Weights of a small mixture-of-experts language model, trained from scratch on English Wikipedia: 160 experts in each of 9 layers, 64 SwiGLU neurons an expert.
Below are experts of layer 6 (counted from 0) of a mixture-of-experts language model. Rows are named router (the router's row for the expert), down (a neuron's output weights, with its number) and show model dimensions 0-191. Each number is 50 + 12 x the weight over its row's rms, rounded and kept within 0 to 99.
After each expert's rows: a language model's description of what the expert responds to. This comes from a sample of Wikipedia text that the model never trained on.

# expert 54
router:36 61 44 43 59 46 39 51 28 42 41 50 71 68 29 67 46 37 81 51 60 30 43 51 47 50 65 43 42 48 40 35 59 36 37 63 47 52 66 42 24 39 73 47 51 38 67 73 65 61 48 44 47 66 43 62 49 47 41 50 51 46 64 40 50 36 40 49 52 31 48 61 47 63 49 58 74 55 36 67 64 69 41 59 39 40 43 42 44 47 62 66 34 43 66 45 59 48 61 52 68 48 54 47 56 46 73 38 44 37 28 40 52 49 35 49 44 64 64 58 27 60 61 58 42 55 42 52 45 38 41 38 83 59 60 52 51 37 51 49 60 55 47 53 48 63 28 43 58 66 44 41 55 32 47 48 53 38 43 65 48 85 45 33 65 42 30 67 37 50 55 25 51 45 50 83 71 45 36 45 60 43 59 68 53 47 59 48 32 45 59 55
down0:57 41 43 37 54 60 27 45 43 49 36 42 50 55 46 52 55 64 57 32 56 45 65 45 53 50 68 54 72 42 48 53 51 84 86 48 46 61 59 45 49 51 42 49 58 50 63 65 34 39 70 64 53 59 33 32 39 60 43 34 30 36 54 58 45 48 53 35 38 47 46 60 65 45 36 43 38 43 53 50 66 68 77 73 39 47 82 40 42 51 45 52 56 47 46 48 70 61 39 14 36 50 52 50 40 41 63 70 42 48 40 49 52 49 33 38 40 47 39 55 51 58 61 42 52 34 60 39 63 66 50 31 61 36 49 39 70 51 34 48 51 40 37 59 47 54 71 54 54 53 26 45 37 75 55 39 38 49 33 37 32 49 50 37 44 56 79 58 56 64 39 52 41 42 60 51 75 44 54 56 71 43 49 57 54 52 34 51 59 54 33 27
Description: Single letters and short pieces inside non-English names, often Turkish, Slavic or Polish, like z in Izmir, Bydgoszcz.

# expert 56
router:57 57 77 53 53 26 37 41 60 25 38 27 63 59 67 45 51 38 70 41 63 51 47 59 43 41 38 57 39 42 53 55 61 41 61 45 43 39 53 44 51 34 64 49 66 43 71 59 46 59 55 47 54 49 57 52 56 57 40 57 30 56 73 34 68 42 38 70 46 44 53 60 42 72 56 59 59 30 42 51 65 55 51 65 40 52 46 53 37 46 44 46 53 32 62 52 44 41 58 61 83 19 52 44 54 56 62 50 27 45 53 60 51 68 51 44 70 54 57 58 55 74 40 63 56 53 43 53 76 39 36 53 75 54 52 43 30 34 39 58 69 50 40 47 63 64 41 26 65 55 50 46 60 46 45 34 66 23 50 56 54 48 47 32 63 39 64 63 53 48 63 49 46 64 56 62 47 40 43 45 34 37 70 48 31 72 30 36 51 47 44 26
down3:52 48 60 51 41 43 33 45 38 45 28 45 47 36 47 37 77 54 60 50 22 35 44 60 37 52 50 39 40 57 51 55 54 59 54 45 55 64 52 35 54 68 47 59 42 48 32 73 55 66 46 65 44 51 48 66 36 42 34 64 40 52 57 46 37 42 32 54 47 58 52 61 52 47 38 49 65 35 45 45 58 60 57 53 48 33 51 49 38 50 70 42 47 31 54 42 41 56 41 56 70 57 49 31 64 30 44 60 49 53 47 62 39 13 74 36 27 69 49 48 51 48 51 61 68 39 19 48 38 42 55 63 56 60 27 56 56 37 40 70 46 18 49 46 55 68 54 35 50 33 54 37 65 57 48 17 51 63 62 32 34 39 59 39 58 60 50 39 53 48 54 49 49 49 41 48 38 48 57 58 48 66 64 34 28 60 14 51 38 52 45 67
Description: Word pieces starting scientific and anatomical terms in species and biology articles, such as occ in occipital, gastro, conc, Lysiphyllum endings.

# expert 34
router:44 67 53 38 44 43 27 43 42 48 40 51 71 62 42 59 59 32 66 41 33 47 45 76 31 36 40 73 41 62 11 56 49 50 35 40 47 36 62 49 46 35 53 39 76 44 45 61 59 66 44 60 52 42 43 57 27 58 40 67 38 49 51 47 42 31 42 68 56 47 72 54 54 56 45 44 38 44 31 46 45 70 69 46 32 41 46 31 32 20 63 57 45 30 41 47 46 43 53 51 59 30 32 66 53 47 59 42 46 50 39 67 68 41 44 41 55 37 57 49 41 50 49 57 46 46 47 54 54 28 48 47 61 54 48 45 50 42 37 54 53 52 52 82 38 56 31 68 53 63 40 68 42 36 45 27 62 48 38 60 56 61 58 29 72 48 49 69 47 48 66 44 22 46 43 49 52 46 37 42 56 41 55 78 45 46 42 55 37 55 66 42
down7:50 52 60 35 77 46 45 55 46 55 49 59 64 60 46 78 56 41 67 47 54 64 55 63 49 48 27 40 60 49 51 50 61 46 56 43 48 57 46 45 58 59 47 48 75 68 56 33 35 57 64 50 39 38 67 70 66 51 36 57 43 38 39 61 61 66 72 42 51 40 42 66 42 33 64 63 49 44 60 34 47 44 39 40 44 40 52 54 57 50 72 40 52 41 59 54 45 54 46 53 36 44 48 31 35 48 60 28 46 48 52 72 36 64 63 65 40 50 57 61 54 59 26 48 41 49 27 67 45 44 45 30 47 59 52 44 82 25 42 55 38 55 58 47 37 48 50 52 49 74 52 55 83 40 39 72 37 67 47 78 67 26 45 71 44 53 30 45 40 73 54 68 34 53 59 71 52 60 32 44 45 48 63 63 37 46 58 52 54 44 67 52
Description: Verbs such as was, had, has, been and became right after a person subject in biographies, e.g. "he had", "was having".

# expert 59
router:48 55 52 47 61 28 31 43 44 46 39 34 60 70 56 37 55 30 65 37 44 46 44 56 43 44 52 57 35 49 41 65 52 43 42 51 37 39 49 38 53 42 62 57 73 35 67 63 33 57 52 57 72 49 56 58 32 68 28 55 38 53 54 29 57 52 27 43 43 31 69 55 48 58 34 63 59 58 51 38 51 65 55 62 31 48 53 47 45 44 62 54 38 45 66 50 43 47 51 40 63 41 59 58 63 45 49 61 34 30 33 44 54 55 35 33 63 40 63 59 39 60 26 74 57 56 54 65 58 32 42 32 70 59 47 46 38 52 42 57 72 57 52 54 61 60 44 53 73 62 45 48 43 36 43 29 72 36 44 53 77 62 59 29 52 38 51 45 42 40 45 44 37 51 47 80 65 48 32 39 42 33 65 58 31 66 31 37 27 37 59 35
down0:38 73 42 53 46 49 26 51 51 66 38 39 47 51 55 64 40 50 16 37 78 48 46 43 55 47 48 57 39 41 42 42 55 45 52 59 32 32 56 41 50 71 51 51 42 58 54 56 59 46 52 45 58 41 42 45 49 40 52 49 32 55 58 36 36 58 51 39 46 47 51 78 46 83 48 24 46 60 64 62 39 70 52 55 67 28 39 69 55 35 62 58 49 50 45 56 42 45 55 74 54 52 75 54 58 67 41 48 45 57 30 58 39 45 40 51 70 35 65 60 64 71 49 65 45 43 30 46 39 42 29 54 56 50 25 53 43 47 58 61 45 29 71 39 34 46 62 32 43 64 46 65 49 44 31 22 56 65 35 59 52 54 76 67 56 43 48 42 49 52 59 67 61 42 65 76 69 48 59 46 64 49 55 72 54 64 41 59 53 51 47 45
Description: Opening pieces of capitalized names or words, like Fe in Feed, Feelgood, Saas-Fee, and Co, Bl, Cre, often after table bars or commas.

# expert 39
router:43 70 58 64 41 37 47 46 64 52 47 34 64 62 29 58 57 40 77 39 62 40 46 59 60 61 41 64 63 37 44 55 57 50 37 46 43 26 53 48 59 39 63 51 57 44 60 63 40 46 52 45 56 33 62 59 43 57 40 45 48 52 54 42 49 52 14 54 36 31 54 55 46 63 46 41 42 57 41 65 49 62 47 81 59 27 42 52 49 41 71 41 47 58 59 47 38 48 66 43 46 44 59 45 49 30 69 52 49 35 26 46 59 32 49 44 65 59 64 79 42 45 47 66 47 68 55 52 59 33 51 50 75 52 57 29 45 23 50 54 54 55 61 77 53 48 53 48 61 56 54 53 55 61 34 42 49 35 51 63 73 46 59 51 73 29 30 47 49 56 58 22 49 58 58 58 59 55 17 36 37 34 66 50 43 68 27 48 46 33 39 54
down0:39 50 55 64 34 59 49 54 48 38 43 52 25 33 68 62 50 49 55 35 55 49 60 59 44 52 59 55 35 66 56 35 42 37 57 23 64 45 41 48 55 65 46 45 41 40 39 37 38 37 54 67 21 46 71 48 30 73 51 44 65 44 45 52 48 42 64 74 56 58 21 66 51 42 57 70 41 72 36 61 49 38 57 65 41 58 52 56 59 37 57 31 33 56 51 75 53 47 34 49 46 30 67 49 61 37 49 51 60 74 56 45 48 53 28 63 59 55 65 28 57 40 49 44 41 41 41 45 61 49 50 53 49 45 49 55 51 59 42 68 22 59 70 51 32 47 40 70 30 47 60 60 44 49 41 68 38 67 56 53 44 67 62 65 26 48 43 63 44 52 54 41 48 52 79 47 70 51 46 35 58 41 50 61 38 31 28 58 58 51 68 57
Description: Word-middle pieces starting with a vowel after an initial consonant, such as T-ann-er, t-au-t, Pl-ann-ing, D-ank-o.

# expert 24
router:54 78 62 22 54 34 31 34 49 19 28 35 49 51 43 43 60 42 58 37 64 48 56 54 50 52 53 62 41 25 38 46 67 42 63 47 43 37 38 36 44 48 62 53 64 52 52 68 46 51 62 43 63 39 71 54 36 73 35 58 36 52 43 28 39 39 22 46 41 54 47 47 32 55 41 53 61 53 43 39 41 57 56 81 45 46 45 48 47 49 46 45 56 39 42 46 58 32 66 56 68 42 54 79 61 41 41 43 47 43 49 59 50 43 46 47 61 58 59 47 40 72 49 69 55 63 51 53 61 47 57 46 75 58 27 28 56 42 35 35 65 51 38 53 49 52 42 42 49 58 45 56 44 41 29 31 65 38 41 70 60 48 50 41 61 41 30 37 43 42 58 27 38 49 65 64 53 45 25 49 38 43 63 63 43 55 35 54 50 32 32 26
down0:24 57 46 49 57 46 40 48 39 45 55 71 47 71 43 60 48 51 57 40 49 54 56 50 48 52 55 47 67 54 61 47 42 49 49 46 59 59 48 50 56 79 45 35 36 54 45 17 50 37 66 44 67 51 56 56 37 61 54 57 49 44 65 37 28 40 37 53 67 51 38 46 41 39 43 49 50 51 66 82 46 19 25 56 58 32 56 48 50 32 48 25 41 58 55 62 52 61 45 43 41 50 63 47 50 76 54 39 58 49 40 50 74 60 48 59 47 54 38 29 48 57 52 40 40 75 42 52 46 43 57 47 68 74 42 29 65 61 64 38 37 70 57 51 63 36 72 46 65 42 48 42 67 43 53 58 69 31 63 27 50 61 37 46 32 59 61 67 69 61 36 37 55 55 68 44 73 44 42 22 47 66 45 56 50 36 50 45 57 63 58 36
Description: Middle syllables of proper names and words, especially ill, ob, ov, oph, as in Cadillac, Havilland, waxbill, gloves.

# expert 18
router:56 41 65 46 55 33 42 42 48 31 46 50 62 63 42 49 49 26 69 35 55 58 35 63 46 44 54 62 40 51 31 56 51 43 36 47 43 30 38 42 51 28 62 63 71 41 63 65 47 64 56 61 77 52 59 65 46 53 23 63 31 57 46 41 57 51 51 61 41 41 60 57 42 55 46 58 49 50 47 40 59 63 52 61 25 42 42 32 54 36 53 63 43 49 52 45 38 57 53 37 61 30 62 53 62 49 53 55 46 36 36 49 54 52 30 31 63 35 65 58 37 65 32 58 50 58 58 63 75 31 57 43 73 59 45 48 25 32 46 52 71 67 42 58 56 65 42 49 67 69 39 51 39 53 35 36 58 37 39 52 62 57 51 35 49 48 37 44 46 43 47 27 44 45 52 86 66 57 29 50 43 41 71 59 35 65 34 41 30 27 56 46
down2:50 38 67 40 29 31 64 57 39 52 55 67 45 40 58 53 34 70 65 36 38 40 39 59 46 58 63 49 46 70 64 81 47 57 34 44 23 46 48 66 41 63 61 48 70 79 55 60 34 38 44 40 63 33 51 53 56 58 42 49 49 35 36 60 41 55 46 56 67 54 59 45 36 53 61 49 60 59 40 56 36 56 34 57 57 47 41 59 47 49 54 58 51 35 43 58 54 47 35 45 37 48 17 58 43 33 46 50 60 52 41 30 66 50 52 67 55 30 60 75 55 63 82 48 60 39 59 58 62 42 36 47 60 39 67 51 61 71 58 56 58 59 53 40 64 45 42 50 76 46 52 54 58 51 23 44 58 19 44 54 52 48 48 39 35 37 44 54 57 64 53 30 42 48 22 38 14 44 49 33 49 53 60 55 59 56 49 57 42 50 47 38
Description: Counting words and their first parts (thir in thirty, fif, two, second) and plain numbers in dates, tables and election texts.

# expert 55
router:49 50 49 54 52 33 35 46 55 57 39 18 65 59 31 41 49 29 67 45 61 48 42 49 44 50 44 65 49 45 35 47 67 43 53 30 53 44 45 51 29 60 56 64 54 40 58 55 52 49 65 48 54 45 71 50 41 54 32 58 61 48 45 50 49 62 33 48 53 43 59 58 52 58 47 59 53 55 46 72 58 56 50 45 45 40 43 44 47 46 65 58 51 47 46 54 68 63 45 36 53 28 35 42 62 18 50 48 38 56 56 49 59 34 29 57 91 47 68 57 42 60 50 67 44 63 58 84 44 42 42 44 99 56 47 61 45 25 57 46 60 64 45 46 44 56 35 38 57 66 42 62 51 64 44 37 64 47 51 49 62 43 65 66 49 54 56 40 36 43 55 40 48 51 68 51 45 34 35 37 44 38 54 55 52 59 43 25 52 36 54 53
down1:32 72 61 53 38 55 42 64 42 57 56 61 46 67 50 51 54 50 65 38 49 62 57 40 38 65 67 51 51 23 72 48 52 44 44 71 33 35 63 52 50 44 63 42 42 48 53 60 31 68 48 68 52 43 58 71 56 34 61 53 40 71 66 66 54 65 67 46 38 52 64 29 52 47 40 31 41 56 32 36 50 57 49 38 56 58 41 51 59 68 51 49 61 54 49 54 64 42 49 64 40 33 35 22 51 52 61 59 40 75 73 40 34 41 50 52 61 40 59 42 32 49 24 65 40 67 42 59 38 46 60 61 41 42 51 49 64 45 51 33 45 57 61 30 40 48 59 41 47 49 54 44 55 64 72 43 43 44 17 71 49 50 36 30 62 51 43 29 66 45 42 64 39 53 66 47 42 52 65 42 53 66 41 75 62 69 51 58 35 67 61 33
Description: Middle syllables inside ordinary and foreign words after consonant clusters, such as inc-ri-minate, Aw-ak-ening, dyn-as-ties, stri-king.

# expert 33
router:57 46 51 40 54 22 36 51 37 33 34 37 73 67 54 47 60 28 65 36 42 38 36 59 39 39 42 56 38 56 35 60 52 40 44 45 44 34 54 37 39 41 62 50 73 36 72 69 43 54 60 51 70 58 54 53 43 60 26 64 37 49 56 34 58 46 28 44 44 39 71 62 44 55 39 62 61 60 41 48 53 59 50 60 31 41 56 40 56 36 56 64 50 45 69 50 36 40 48 40 61 41 52 51 57 43 60 56 45 31 31 47 55 54 36 35 64 37 60 68 42 66 32 72 52 65 53 60 56 41 47 35 66 70 47 43 32 45 41 46 67 63 40 54 55 64 33 58 75 61 37 50 44 48 41 36 69 31 36 56 69 63 56 31 52 40 41 46 33 41 59 34 42 51 56 77 65 47 26 50 47 33 63 56 39 64 36 42 39 35 56 39
down4:25 54 48 58 65 38 42 54 44 63 43 71 54 25 56 53 47 42 61 40 62 59 48 68 31 52 36 49 59 32 53 31 64 53 55 33 56 69 25 55 33 42 61 52 27 30 57 49 64 27 45 38 59 57 27 57 27 37 56 37 60 56 64 47 32 33 47 27 47 58 44 61 57 68 47 38 59 61 58 51 44 56 35 39 52 61 48 48 46 43 68 61 56 54 60 65 47 46 45 42 49 56 43 58 78 59 52 40 37 47 14 37 34 36 36 50 58 50 60 54 55 53 53 35 44 47 40 56 52 27 45 42 48 68 45 56 55 44 64 58 57 34 52 34 52 48 57 57 49 35 41 67 65 41 35 71 45 33 52 46 55 30 42 46 51 54 74 45 47 59 34 51 63 55 48 49 30 25 45 60 32 55 51 70 71 62 39 49 31 27 67 57
Description: Digits and colons inside numbers in tables, especially durations and times like 5:00 and 3:29, plus stray symbols and bytes.

# expert 35
router:41 72 68 55 49 49 25 34 57 43 32 42 68 63 48 51 64 32 56 51 41 53 39 55 46 60 36 76 48 48 38 61 55 57 50 51 43 53 49 43 49 45 62 46 79 50 58 49 48 57 48 56 59 52 42 66 38 61 41 64 42 70 61 28 49 53 37 55 41 28 57 58 38 51 30 49 51 39 36 51 36 76 63 47 60 44 45 24 33 27 69 49 43 31 51 30 49 48 61 54 56 15 44 62 40 42 56 47 39 56 49 67 56 42 49 37 78 46 53 59 30 56 48 54 46 38 41 59 51 27 40 29 53 54 49 36 38 28 44 55 64 64 37 67 58 58 33 50 50 56 47 67 48 43 34 33 70 53 28 66 50 67 63 30 70 35 59 45 33 43 60 54 24 39 53 48 45 54 39 46 43 31 55 50 35 54 42 43 45 47 49 28
down0:58 51 46 44 44 47 68 69 28 17 35 34 43 46 39 73 41 56 69 54 43 57 62 51 51 53 43 55 42 60 30 54 51 72 31 48 52 64 17 67 27 59 60 47 58 30 51 55 45 57 41 46 50 53 32 74 41 59 48 54 44 31 34 48 33 42 52 33 59 62 35 67 53 39 47 70 37 33 58 32 29 59 62 61 47 45 54 58 56 47 48 67 36 41 49 45 45 52 58 42 74 62 59 52 53 49 57 33 48 39 25 58 52 56 44 76 55 59 45 66 57 51 52 48 52 42 67 47 56 37 41 45 62 29 54 43 42 31 37 52 48 58 60 68 41 48 49 69 49 53 34 24 49 56 34 55 45 40 54 47 56 16 48 38 51 52 57 59 44 40 49 54 41 38 62 66 47 47 62 85 69 54 62 45 36 64 39 63 52 56 30 47
Description: Main verbs right after a subject, mostly was, is, were, been, became, came, plus as in viewed as.

# expert 12
router:45 51 41 41 47 52 37 50 44 51 21 49 68 50 36 84 43 59 78 55 46 63 53 65 43 56 64 54 39 33 10 62 52 37 36 45 30 50 54 28 34 35 66 57 52 41 49 88 38 47 38 50 46 66 44 60 42 45 42 57 45 71 75 35 55 50 31 48 49 29 47 50 47 57 49 47 78 49 42 58 51 65 43 70 43 30 54 43 51 48 58 60 50 38 48 34 46 28 69 60 66 54 56 66 56 29 45 45 44 63 37 47 54 54 46 46 57 51 75 36 15 64 52 52 52 62 48 58 63 43 49 61 67 61 59 52 50 62 53 62 50 53 38 63 41 69 51 54 50 73 42 36 64 38 31 37 55 45 45 53 68 54 52 42 69 40 54 46 55 48 45 44 46 45 45 66 66 49 34 49 50 42 59 51 50 78 47 50 48 43 43 40
down0:62 50 50 46 38 72 37 54 64 46 37 55 45 38 36 49 55 55 49 64 61 51 51 65 42 64 61 57 20 31 68 38 36 53 24 56 42 51 83 27 67 33 33 40 35 53 59 41 50 77 52 40 33 45 81 44 84 71 56 34 43 61 46 40 52 62 52 44 44 63 41 39 50 56 42 65 33 40 66 58 75 49 44 40 62 30 66 47 72 58 41 43 49 29 43 56 54 68 42 38 47 58 47 70 57 48 25 49 72 62 56 42 49 63 51 33 39 44 49 56 45 57 46 40 49 64 46 61 50 56 65 38 43 51 49 70 54 58 44 43 51 48 65 43 47 46 74 53 47 54 54 55 64 38 45 55 49 46 52 49 41 34 35 64 37 47 56 49 43 53 53 50 42 48 27 45 49 39 58 75 39 59 39 33 43 54 78 54 53 71 51 60
Description: Word endings like ent, ers, als and football-table terms such as Qualification, Season, Quarter Final in league statistics.

# expert 19
router:41 55 61 47 52 45 44 44 37 50 28 45 60 60 28 54 55 55 86 32 55 38 29 45 51 40 52 69 51 51 19 62 61 18 47 30 31 60 45 36 34 44 68 73 62 39 62 55 46 44 45 49 60 29 59 49 35 37 31 61 49 47 46 47 57 52 26 49 72 32 59 60 35 45 52 56 52 53 50 47 43 59 45 63 39 29 35 42 39 56 56 46 60 28 44 53 63 47 50 41 67 42 42 55 66 24 47 52 42 40 42 63 50 50 30 49 43 48 63 44 32 74 53 57 64 54 47 52 49 48 43 45 99 60 51 46 37 32 63 63 44 55 42 49 61 65 40 40 61 67 39 60 35 50 47 38 53 50 39 50 61 50 60 52 56 43 56 48 46 52 49 22 46 38 48 66 61 53 20 46 42 52 68 56 54 39 64 41 47 36 51 57
down3:28 17 62 50 62 57 58 58 60 43 35 37 55 48 49 46 39 25 40 63 30 37 48 51 63 63 36 48 45 55 54 38 69 37 37 47 41 38 34 39 25 61 48 34 54 56 41 50 57 27 37 54 48 51 33 52 60 50 72 64 44 74 56 55 56 64 61 51 48 37 20 36 46 32 63 47 58 56 67 46 49 56 38 22 53 46 44 45 44 57 37 46 46 49 24 56 60 54 45 69 51 74 51 46 58 46 57 42 76 40 31 54 34 61 55 45 41 21 35 62 27 51 75 56 34 33 44 49 52 62 64 44 33 59 40 34 49 57 73 34 48 68 44 49 50 51 51 59 60 56 59 36 59 72 74 57 52 68 54 61 81 43 61 49 53 60 53 50 50 41 49 50 46 71 45 52 61 54 49 42 55 45 55 44 49 61 65 64 62 51 47 57
Description: Middle pieces of names and words after prefixes like Con, Al, Ad, as in Con-sid-ine, Col-leg-es, Ad-ler.

# expert 27
router:65 50 56 49 42 59 35 32 49 34 31 56 63 77 51 55 49 51 95 29 50 30 52 53 39 46 56 50 44 33 37 43 65 24 36 47 36 55 65 51 28 49 75 57 60 43 58 65 58 54 54 55 49 55 44 53 30 60 40 53 47 57 56 43 57 49 29 47 60 40 54 51 43 59 60 52 58 48 42 55 69 55 46 42 18 22 41 42 47 41 58 57 45 19 37 33 51 36 39 42 76 37 42 45 54 41 44 43 62 42 39 41 54 46 43 41 64 49 77 56 22 64 60 50 45 53 46 52 44 48 36 55 82 58 54 33 45 43 61 53 60 66 60 51 41 77 47 46 54 63 19 35 53 51 49 44 56 41 42 48 62 62 56 28 59 36 52 45 50 41 50 42 40 48 45 69 56 54 26 46 49 59 55 57 57 63 68 39 58 44 49 48
down7:56 39 36 66 43 57 57 35 41 56 49 55 44 45 52 30 47 34 65 61 45 67 61 35 76 51 74 58 81 58 55 38 61 58 57 59 43 48 38 47 64 59 30 47 34 49 46 52 35 46 51 29 45 33 48 58 50 42 53 40 36 43 42 51 36 46 40 55 44 62 55 78 56 59 60 57 67 55 45 50 50 53 36 44 51 52 38 54 47 46 50 52 23 41 48 61 66 54 65 66 50 50 50 46 43 33 57 41 55 45 44 47 52 55 81 56 59 49 56 51 37 42 24 64 33 28 60 45 40 47 35 56 50 58 53 34 51 61 51 70 65 57 74 52 53 41 38 64 53 33 43 48 61 37 37 52 48 44 26 50 39 35 48 58 51 49 57 32 87 69 46 31 50 48 47 56 68 73 62 66 50 24 78 36 35 71 70 60 57 40 38 62
Description: Word pieces inside Spanish, Slavic, Hungarian and other foreign personal and place names, like Almodó-v-ar, Sánche-z, Vu-č-ur.

# expert 16
router:46 60 60 43 62 29 39 45 53 49 36 50 65 65 45 75 50 39 74 42 64 41 53 57 41 51 57 56 60 62 45 54 65 39 49 48 29 40 64 43 45 25 72 38 54 45 64 65 39 71 63 44 60 51 48 59 43 35 46 57 40 51 60 38 56 34 38 45 31 46 54 61 50 58 30 60 57 53 41 58 49 57 46 83 30 47 35 50 55 43 52 63 44 40 68 38 29 46 58 48 54 46 44 50 75 47 74 63 31 36 27 49 45 45 42 41 55 54 66 46 46 49 49 52 49 69 46 50 42 36 54 46 79 59 63 43 44 24 51 61 58 61 44 52 52 65 46 53 68 50 52 48 41 53 40 52 59 19 45 58 55 55 55 32 75 48 43 38 41 50 59 32 55 43 42 97 75 60 38 41 36 42 58 65 63 52 44 44 27 37 62 41
down1:44 55 42 52 59 52 41 35 63 35 36 56 40 66 37 55 29 36 45 46 59 36 62 51 56 66 34 63 48 38 56 37 59 30 67 47 42 51 68 60 53 40 45 41 18 57 52 55 55 35 55 58 55 44 60 49 65 48 61 60 52 42 49 77 38 64 40 41 44 39 33 42 53 65 56 64 51 36 38 55 49 49 58 43 34 52 45 64 59 66 40 48 40 43 53 48 43 41 32 42 73 60 57 55 41 33 57 51 31 52 32 57 68 40 68 30 28 61 54 22 52 48 28 48 57 74 55 27 33 52 38 65 37 57 55 71 53 43 48 28 42 48 58 59 50 37 53 55 02 43 47 37 50 58 35 50 35 36 44 17 56 41 36 48 71 57 34 46 46 57 55 63 60 61 44 67 57 59 65 64 55 52 50 53 46 51 57 67 44 45 47 64
Description: Single capitals and capital clusters in codes and abbreviations inside tables and lists, e.g. AZE, GP40P-2, APG, asteroid designations like VN_{110}.

# expert 50
router:35 58 60 50 61 41 53 30 44 42 34 30 58 79 44 48 56 41 45 47 63 53 18 66 49 55 36 70 31 40 43 47 52 39 51 35 45 34 66 46 50 45 77 55 57 21 46 58 39 53 57 61 63 56 54 38 51 38 31 77 37 49 51 38 48 35 47 67 48 35 85 54 35 61 30 42 51 53 38 52 53 48 72 48 33 45 38 37 57 45 67 50 48 37 55 34 47 52 59 38 71 58 56 57 49 40 60 70 54 48 52 57 61 40 38 20 61 50 70 55 56 59 54 67 49 55 30 57 51 38 38 49 54 46 44 46 36 37 54 81 60 49 50 75 65 57 48 30 66 58 39 58 48 57 46 37 55 51 36 67 50 79 59 50 63 50 54 56 63 42 51 48 33 50 55 52 45 49 47 50 49 39 44 66 42 84 48 49 43 33 49 44
down1:39 45 51 42 44 50 25 37 47 42 24 67 54 66 41 52 50 47 80 62 38 59 73 43 45 48 38 43 60 38 59 51 57 43 58 34 47 53 22 50 53 52 50 57 36 68 47 57 45 57 62 62 54 31 58 57 34 31 45 50 26 59 57 48 71 50 43 67 40 59 57 55 48 48 53 47 75 59 42 59 49 53 37 47 58 74 75 45 60 35 35 53 67 44 61 53 59 56 54 52 46 57 43 46 60 40 39 53 40 38 58 65 73 36 48 37 41 48 67 53 54 59 32 70 62 37 62 40 72 37 64 29 31 50 50 36 43 63 64 34 59 64 47 15 63 55 54 40 58 63 43 60 44 30 51 71 66 52 33 35 74 44 46 50 57 59 61 35 65 42 54 35 54 46 46 40 64 51 62 21 39 38 46 44 50 63 45 50 61 52 65 33
Description: Function words in running prose linking phrases, mainly of and and, also in, for, that, which, with, before a noun phrase.

# expert 48
router:59 54 53 19 42 37 32 39 30 42 40 33 49 72 34 53 58 43 69 30 42 50 43 78 59 51 60 51 52 52 26 58 49 33 67 39 56 31 65 43 34 44 44 49 68 47 34 65 59 76 61 63 69 49 45 55 50 51 47 65 44 52 44 49 44 65 49 54 53 36 53 48 28 65 55 38 59 55 50 56 54 63 62 59 27 52 43 43 47 43 69 67 28 41 49 26 53 56 43 36 54 42 52 60 53 28 63 52 39 47 48 42 55 55 56 45 52 48 57 66 51 59 50 60 50 62 36 54 53 46 50 41 60 79 58 40 37 39 49 49 66 51 39 54 71 51 30 46 47 65 49 46 41 50 52 40 66 33 33 47 64 56 72 52 64 32 31 56 38 46 63 51 27 64 62 74 66 49 26 34 33 29 59 58 53 55 49 27 50 29 65 59
down4:47 62 66 57 42 61 73 51 49 54 38 75 73 46 54 47 56 55 35 51 27 63 41 52 54 48 67 46 44 53 58 66 58 32 39 55 65 40 55 47 63 66 73 59 51 38 58 33 38 52 63 49 48 48 49 33 55 54 44 52 32 51 79 39 48 37 57 64 56 40 60 56 50 68 66 73 59 39 43 33 25 43 57 43 72 22 45 45 60 50 54 64 20 46 57 55 59 57 73 45 45 38 46 52 55 53 44 40 44 50 53 54 77 56 51 54 65 70 63 58 64 59 45 71 34 54 44 43 40 57 53 60 46 60 38 67 49 42 51 35 38 61 69 83 33 72 61 48 64 58 43 45 71 40 28 48 48 70 54 59 59 51 50 37 56 57 39 41 29 52 36 51 68 50 31 51 22 52 52 33 47 45 43 42 58 55 38 62 30 46 49 43
Description: Thousands commas and last digits of years and large numbers, as in 200,000, 2023, 1995, plus currency signs.

# expert 11
router:64 70 59 46 38 39 41 47 52 44 43 43 59 54 37 78 66 42 68 39 55 55 47 50 46 49 49 52 53 58 18 60 72 30 53 58 36 53 48 52 34 49 62 67 50 30 41 73 47 44 42 47 53 51 78 55 51 41 36 50 49 37 65 32 35 45 22 52 19 51 38 53 42 51 58 44 74 53 52 49 54 71 49 64 50 46 39 40 68 44 69 57 47 23 65 31 48 42 44 46 65 50 59 51 59 40 47 42 58 51 57 60 83 44 56 48 55 41 75 50 50 78 51 72 65 48 41 50 54 49 44 51 96 55 30 48 32 39 43 53 53 49 41 48 47 59 45 49 50 66 46 61 63 57 31 34 61 50 43 53 74 61 64 55 47 41 62 49 47 59 57 46 48 58 48 64 53 35 40 42 51 30 46 67 47 60 54 27 47 47 51 64
down0:52 50 42 67 41 51 59 46 50 61 57 53 46 47 74 40 43 42 50 53 61 49 44 40 24 58 50 52 31 30 28 59 38 27 70 61 33 54 33 36 49 39 84 65 47 60 60 61 82 58 51 58 21 57 47 45 69 57 65 26 64 55 45 42 70 46 56 55 44 32 27 60 51 48 47 54 59 42 61 33 43 59 43 65 53 50 49 49 55 40 57 44 57 59 36 29 52 50 58 46 57 43 43 57 52 36 50 39 43 49 62 55 46 29 73 53 53 58 48 40 09 57 57 47 38 50 58 46 55 52 32 47 43 50 56 29 52 66 53 47 64 57 42 34 47 55 41 13 47 50 30 33 55 62 52 47 28 56 32 30 58 60 46 44 63 66 57 38 27 53 56 62 58 53 36 48 44 49 30 37 64 46 53 46 47 71 56 52 58 26 42 51
Description: Middle or final word pieces like it, et, ar, or, ant inside longer words and names, such as san-it-arium, Skel-et-al, Prabhak-ar.